Below are experts of layer 7 (counted from 0) of a mixture-of-experts language model. Rows are named router (the router's row for the expert) and show model dimensions 128-255. Each number is 500 + 40 x the weight over its row's rms, rounded and kept within 0 to 999. Numbers have three digits each.
After each expert's rows: "comes before" lists some tokens at least twice as common just after its tokens as in all text. This comes from a sample of Wikipedia text that the model never trained on. Tokens count by the router's weight.

# expert 52
router:461520548506541552399542588502430550512520425397494449478500459441553520489529490499492473540575430477494513497464490420545533505508547514442524403454547436562463480491483511516499511425418449534453477480456507502511535473425496513530461542510470569456506466522463523453467515449538495453514563513545500455554460474488545549571434480491478523520496541450503565526511478507482570558526
comes before: ":", " by", " of", "\n", " \"", " name"

# expert 21
router:520513426479514523460519452470453547431522459551483481469578484531515467520558491414472575510479517479515534396489504533499490501510509554436516405512572399567467554516557488481505527450462557507549440518466499504432479490474541556523495506456516524515473470516502532474470558450542495519505570524470522520498491481464476464539471493529545497571549518524417431484481545515577500528424
comes before: " be", " ", " have", " not", " make", "the"

# expert 6
router:502480474504526454471548425526442532451485509455518442456544509424515505477466503540480462544535480484489446544462483542600502526477463506583557437518458516545541479491543531492456538502531518469475566449484536517488511506559401436492516481497452494556466510481410465482490500523517549461479505559470469526470529499497544451472446459523449513555494539423507460512453413450521485456467
comes before: " |", "|", ";", " |\n", "3", "4"

# expert 23
router:547495455448543503525505502503402494509429477517500498516474497508410479424519502476494448493526473449524540413485505520492510502469495562522449472559508524483500482494478483468478523471477538557483523517432462509487534485484506578518372558479489461521479486477506501518476532445577549519560545552479545469552471541502547460484474506515508522516478494526474407502463537551521474548477
comes before: " the", " a", " to", " be", " his", " their"

# expert 59
router:498452588438597504458491465485435538472505474563500478442452418494582511541478415528566529452420558533527572582471500481559477534503492516516502488555500472539521544581533482497493448481474394467523533554546436508543462457506527430431497510473470497550490440541533521456433483456477445456435524489458466519552567494542472519519429455477516519467522543504456498547532472464472520574507
comes before: " was", " is", " were", " are", " he", " the"

# expert 45
router:438500532468468475543488514516508471493478552433557518526517439476446446547452496526502472498413489533523516422478420470533516557504536525483533544511486499467521455537420464498468539518484516514514445557506460463465525559582532415511442534542500401527488530448480509525582481546505543461470506483498482504534462548424410533512548478453478537505506523506512489529538550493562462522524
comes before: "1", "2", "0", "9", "8", "7"

# expert 3
router:497399476494508488529468452492477488551464472522493489527434551541597510471514468443573532489466513495544484524495565459501473476542553507552466554469513479572535445505447504462473498535538545483470479484475488486507512548524520530506488463488542488519523500424522440449516556478482496498433444581519481462532537461427514494512560558478489501543484477484499529440474458548500462541495
comes before: "-", "1", "|", "2", "3", "The"

# expert 20
router:542501533541505459507536540583490502512479476501493422516485462510486520464465434543569496513527529550485538556530501542522531452441530538444479562439480491486467490591527486515524478460532459524403531508491487476502450491499511431562547499492520437488478525470466468494543543480482527489498478442501473509515431503496472468513480491531472465548579534501539582440501427612453504457517
comes before: ",", " of", " (", ")", "\n", " in"

# expert 38
router:445503479530538521587476522493492463501555456533448561504507539491545476451546532509565479489453482423527483514552543465532515474498499480550500516514503413462531514468456549491497516495468564522545464436478569482424523514571483522458453484495460564480553513476437519477463503565465492505508418514479509433529549505433586467463454443434561501491456524441600508407505561474550538431545
comes before: "-", "|", "1", "2", "=", "=="

# expert 46
router:548451495507491460512584458531489504503513525460450464518458505511583538470444407497446461480556496495503489504529456546539515473502479437530549525571544598593477475494541516455520493414493530488488482463517496526530487520500538522484577569556523601469510499524532562489529575438504526466538527559454520506511518501505570567494548529510584530516466552482437512489528596437550510490499
comes before: " a", " been", " not", " also", " the", " an"

# expert 41
router:540527512400519495481532438518529525495490550526453525503434505428411511492547528504473530481462517457511420517513519467532552406496525497500507519550474544497545485422529505519458529443444580438521512522490468596466501511459492571521432540509473501543509478443495468553478470407535462514482494488440534489490467501514507499544462519453506510429472468498500430469545452464546436530520
comes before: " the", " a", " his", " this", " its", " her"

# expert 49
router:374541440494561530514519570507426533478490485462504491516540503466497484406516533486479479569492453495524483552444472552532551465470464457506466453490464519544547545459459486450501546389506497497448470408398446512460565479503470387506482398507556520461426522545444481429539533581453491482477457488498453546542516539475536546531518486502445488528489529487495526523526483526501476518478
comes before: " |", " |\n", "1", "3", "4", "5"

# expert 0
router:491479554531481454581537564562433482441450448575527432501511506528499486529484465538546529518483429424500516520482491578559612478523450485547505496469583453485552456442536576509532470483466544501478491524527542508495472515537521533532482512397532495515491522503470580506439505417539382515513466497492583464543504544440497476482497529558533482506574526555453489471493553578482471511503
comes before: " ", " —", " USA", " +", " −", " \""

# expert 8
router:559469509483493544459549518473492468492433547420489528512471518519498546474458399512464482459511549516508545479526462570568551530511499550535470479545590537539485520579481440517466473514442407488514529488528487557573519504532499449488516532474399494474466524489482533486487492478547506540516537527398499424485449501585490608470476540543510479436506493531520455460499521509461445440502
comes before: " to", " in", " of", " on", " were", " for"

# expert 56
router:494550536467521543482452508466489528525504480449494433508555471501521491497453522531528497553511455506505484467546508442467561466564424488558460465512493446519487555432485616419509423454587560548522500520489511500447516550436469506504554476434526578473519475476482518501435530484535503538462448529501554505495506512441528497494552527442443542565477514565495523494459572540529482470576
comes before: " ", ":", "–", " Labour", " DF", " Conservative"

# expert 62
router:556536482526544498470506569538543442546531489577489589523503476549418481488556550558495473512482497546527535506561492533420468515495474387462417533446486512485535502485501438518503417485546512489510465478490528488457482518487488437531465492395558424485434477408464573440476477514493482485504490506477533601464558514461497548590531488519496443491481471489521503529550468552522567469526
comes before: ",", "\n", ".", ".\n\n", " and", "\n\n"

# expert 50
router:489465489493465513522494499479457513461445484580472418582534429508521512529473508504480521435562450438553518539596473506550470486536474504462524424480530514555480524496463393443450423428503479549468438490461464474437545538539513513513494463520467493519536465450498460534530464597495537472504484491556494466521541509527455490545465492513567560529469551501487403507436432458567486490513
comes before: " |", "0", "9", "3", "8", "–"

# expert 11
router:424517485455501480502453532505512463489523533524518501477510504482503488493445551492547451495499473544505458463461533574497482488523511462433536449522462544587550622500480550551499569598549512485547502506507523518521573495489547473466521457493492471541529544580511454501489460537548500497506462530497607470503510454449454531476558433507450497447545482540464543491465542375509516465552
comes before: "9", "0", "1", "8", "2", "7"

# expert 58
router:531464438528554500515503493553495548535575483462511536454488454517512464458477516476440520431546508560528466467523534476547455546573526501564493585543442556464586503494526534483488490453440503511498497542500574575440546497520482524526473462525452498549527540492486538564412483411489488543568539471478541510487513507499487435490425561490494529471553521530546427462552538521473402487542
comes before: " the", " ", " a", " him", " her", " his"

# expert 42
router:486481433452475444451449516570490526463504450515428461487532478514519501461494578495546627540513437539581494529500418544520548478485504487439559492519464496528530513445539489544482541467512481467524502475498527521494437487511491436462511465524526472533494566579461468549451511544533529453576477509512501419527506502501521545494544425489552479507552446544476452476508410419607470478574
comes before: " |", "0", " ", "–", ",", "5"

# expert 29
router:504451457497452514482517500539420482499466543530490529497457594448412542453533483535450490510547497442444489462457491533532489547495480516506475526512478477479535526543444452569523503500491445540493492465474474518522509440485477544510489569451510461488478489474522485555476522481524551443568520529496503391532443467553516456500508552446496513440415490499499429525569548472500406522479
comes before: " the", " a", " his", " one", " two", " an"

# expert 57
router:480540537513504515482478441514566514495391538540476471475499440514478493464573510531535559477560533534480544470477491570516507523487569521512411535488508532523472499554484543535499469505520475550446527510512500430474506423473490371536504573497485528430534563474479467483479475598537472498458563481455473523519462447581495508542517508492448444593587441520492538522497487503571574567506
comes before: " (", " |", ",", " =\n\n", "\n", " –"

# expert 28
router:519560464508527512496460494462480486466475410530448504485481497482478540556500581502598523436491468479537439506511486513492497483536496542381537438456487468512472472529450524524507514428543512555521513559500507509491520502487559393480524507477583480509524447445504547514545543435395454456516518481530519533525400515545542476428510458461489510462537510466503525482509467440591469481562
comes before: " |", "0", "1", "2", "9", "3"

# expert 63
router:473567430507387507503485519493455495526484487551512414502581472500563540578500445560544464459490511473458476455528512428486466467561555525547511478468535512526524474476474506492518548483468526513525455511517482478429520510526440529548458507514473506530475523448480489595587485544540503496544435489485572514468591494454531481523491429473504443479517476474522445439487428474566503454501
comes before: "2", "1", "9", "0", "3", "4"

# expert 34
router:531553527529459482445517497498557418528497510557484512510467440478484382533534489500465446538480549463515479545529559508549491544489477521556465483468490486532476446453499492542552453536534452510509480552479427471531500488480458500454534544502523474545487473526563480534528459496541523477501511483477496474549565468505491494507466483442489489439490539443455470551529453560513521543530
comes before: ",", " and", ".", "s", ".\n\n", "'s"

# expert 37
router:479515550469461512533443540479507520565482540518493566476444515412513534407466458536450517538465503475534526510465482524589523574525493511516503553524528519485531471526491559484443475467460510469519457460473511458482508500431469454493544542505541529506515484500409568509539506496528503493476462523517517488435552583519516580432552559525523483476522433526511448441536582500484485498487
comes before: " that", " ", " \"", " the", " to", " a"

# expert 55
router:485509482503570521426472533601507463459537499480466500533433552494508505464475506535584482545473447501553546531443465469519546446493524468514487540496484536506537449486483472553502526461567566508512557477485511462559435526499525525536431530540457523509490475528489458467507459518491520475468548502482528485511486528489530503479557480457479541491445418483484540442484501512495432460543
comes before: "9", "==\n", "2", "1", "8", " ==\n"

# expert 43
router:538547443519458528510528538486505505512481489477517533500500479531473511511521504473546493493476527517468542477563504506560418519522518558575448518428486521486494450538496497454441443471468393531557486550540474525565592495510435467494556548493463521535504502490504481495518541537524515447483462505513492447457416495506441536519457526504488531462570501477522504563519461539458565486481
comes before: " of", ",", ".", " and", " in", ".\n\n"

# expert 33
router:530477535514539503476442554495523490479510498455524507457498576547513550523511519482506563563434489567489429535547436485450572470535508493538555473503485496490521521454388590526512501569490509434493475436534534536549449486576534538501518498506540497479574544461465475487543538525490509447486459500470517531472534555503588501438538492492529455502455474536517477517555495478525511517512
comes before: "0", "1", "4", "5", "3", "2"

# expert 13
router:484560453501523459574519513485447467468465529506487532514535443454485505525491459414481472494489507431479501535485544525516474430520530541517469569450445504544460459528506536505409529476495518515500524577524457442443459522490471516509505553567474465514526535494475425479543497553476510441457526545490502465494476498494558468431496466493458471469495516464463525525483493405528460569486
comes before: "1", "2", "0", " |", "3", "4"

# expert 7
router:539383524413511492429490547499530519470422496432470441499518543425525481457472475522508507524513491501550489482460472508431484555470459496568501532481503414529510492485544496487489444499480412453517568497486461515519482513509493560505508507420565509552509485570487514469427461544507505602526576528489486555540492516475438508479544478502540559509492500498461473574537480453498501456485
comes before: ",", " the", " he", " to", " of", " it"

# expert 35
router:474483493547545511478528432507514415531515518504480500545489545500517517497488557589496496561548520586479526540554492498512460499534467496544500512545537545544543498469536504508480467573457383413576590572461464547533481453526477461515505458502461437508455507533494529517501514474520499510540496503502488497446436461565495538454441465510457526455545524486536485476496471468523554529488
comes before: " and", ".", ",", " of", " in", " to"

# expert 44
router:551562427493536505471471581507453472487538474507529467502513536471498467517505509462507529484539397449439476570550519560499504482457445501517476412402512498490483500491487495480418505461544536474513501527478517461540491448514534509521511485451534567571499445544483502435580441430520492509553539549541481486509548478559503518558529439505536523509551542488554526440495490469514505457453
comes before: ".", "–", "0", "9", "8", "4"

# expert 14
router:537508543576462436486534576539524483462491484476463476543541403520387570526504570541545531508575492498506536479590441540547527479485550551480467565495458528472482483477444529516473462452542491500463522546552579440497549416500454474455481529522508493534539503491427469529512491540522471456483459473515466502495521487562501548535477495568485457539487452548498491525480464517503478547487
comes before: ",", " (", "\n", "a", "i", "us"

# expert 30
router:494487510531563481494472499479498539493465469443487533484520484526541479402452501520382507507488503493519451599566581508560525429446530490475440504528436454448533508504548576551512514479587558457522537564512496528531407455422473494432504540525540436506495472500473447480504522525494505508501523538472507520500494498494533534501482503537502417470465533548463544484532482520501462492498
comes before: " |", "′", ")", " |\n", ")\n", " ("

# expert 15
router:450479427586499415516564429525489538443554490508497460473542521510494519525529461487472478575484448533525473484486460513440571439457527591483549546439519522465510428526507557437514510450517532495481431455452509525477553455573509521472487471438482494509482536462454527469459500463450532463443598498402462617459550568474511491469439486545523493580537485495442496452639448513501563496480
comes before: " ", " |\n", "|", " |", " |\n\n", " —"

# expert 25
router:427518517515497459565459482478505506483456474427558504502473508478515512538477569482537489517495532415537462472464515447460559483475495504548479472492556539506473535510473543514516509563521533498517528456465499482522473553515522498529476501491478473505531453527497501465534456413489497511517501453422513510583444480509478464480529557505525492525515559461443492570531461444477462523514
comes before: "0", "9", " -", ":", " information", " Synonyms"

# expert 27
router:513431561419526518480552493491474507477488454437492448541565507553458526513450513513493512560476559504523529568500522572475553469507463515427583479530523478487546491446521529534539560507517561421460468519466490522429490542497438496457491529441525504480475502499471506500519518459436546456462511512453500490459505490505540477523490475466543523553566572499516519452549571450447526527466
comes before: " ", "3", "4", "5", "6", "7"

# expert 2
router:441555529577525508544535513514506479405456565545503450472512469516429447542415469438610433440419534438424496453463533477580608412535513530442543529466478609475532447531446547474468556493507513502504498489586505442516478559490485465524534454524529448513498469475420532518487522535505477450477470558505485507498445563542467485526557478480495481491475576536594528585544471493520487526471
comes before: "0", "al", "ia", "o", "ation", "ian"

# expert 60
router:514497575530465505500462542523524415537538518508412513478526511462434491478583471490547590545415419468539451510516543598509538582448526488521467532532480444446495512495477489482413514573492556420482577469470482465498542461488462477441498518578522446531498474538546458510533473495486585388524529535488544527543525537500547501516473496461484588501505525468547540469515485515553493496435
comes before: "0", "5", ".", "%", "6", "4"

# expert 36
router:455519519463528556516509562473453422531437497485434472472471491504525437417456462478516495499499458496492502485513517490502564452559468457509474564471479407495515465540543476501498467515540518487582539443485452541566513496482453514488463463502466514503504502559565508491449560553495458478434501489529530444573533533532511510468459465471529531581476500515427459504502436593460443518551
comes before: " |", "==", "The", "In", "===", "On"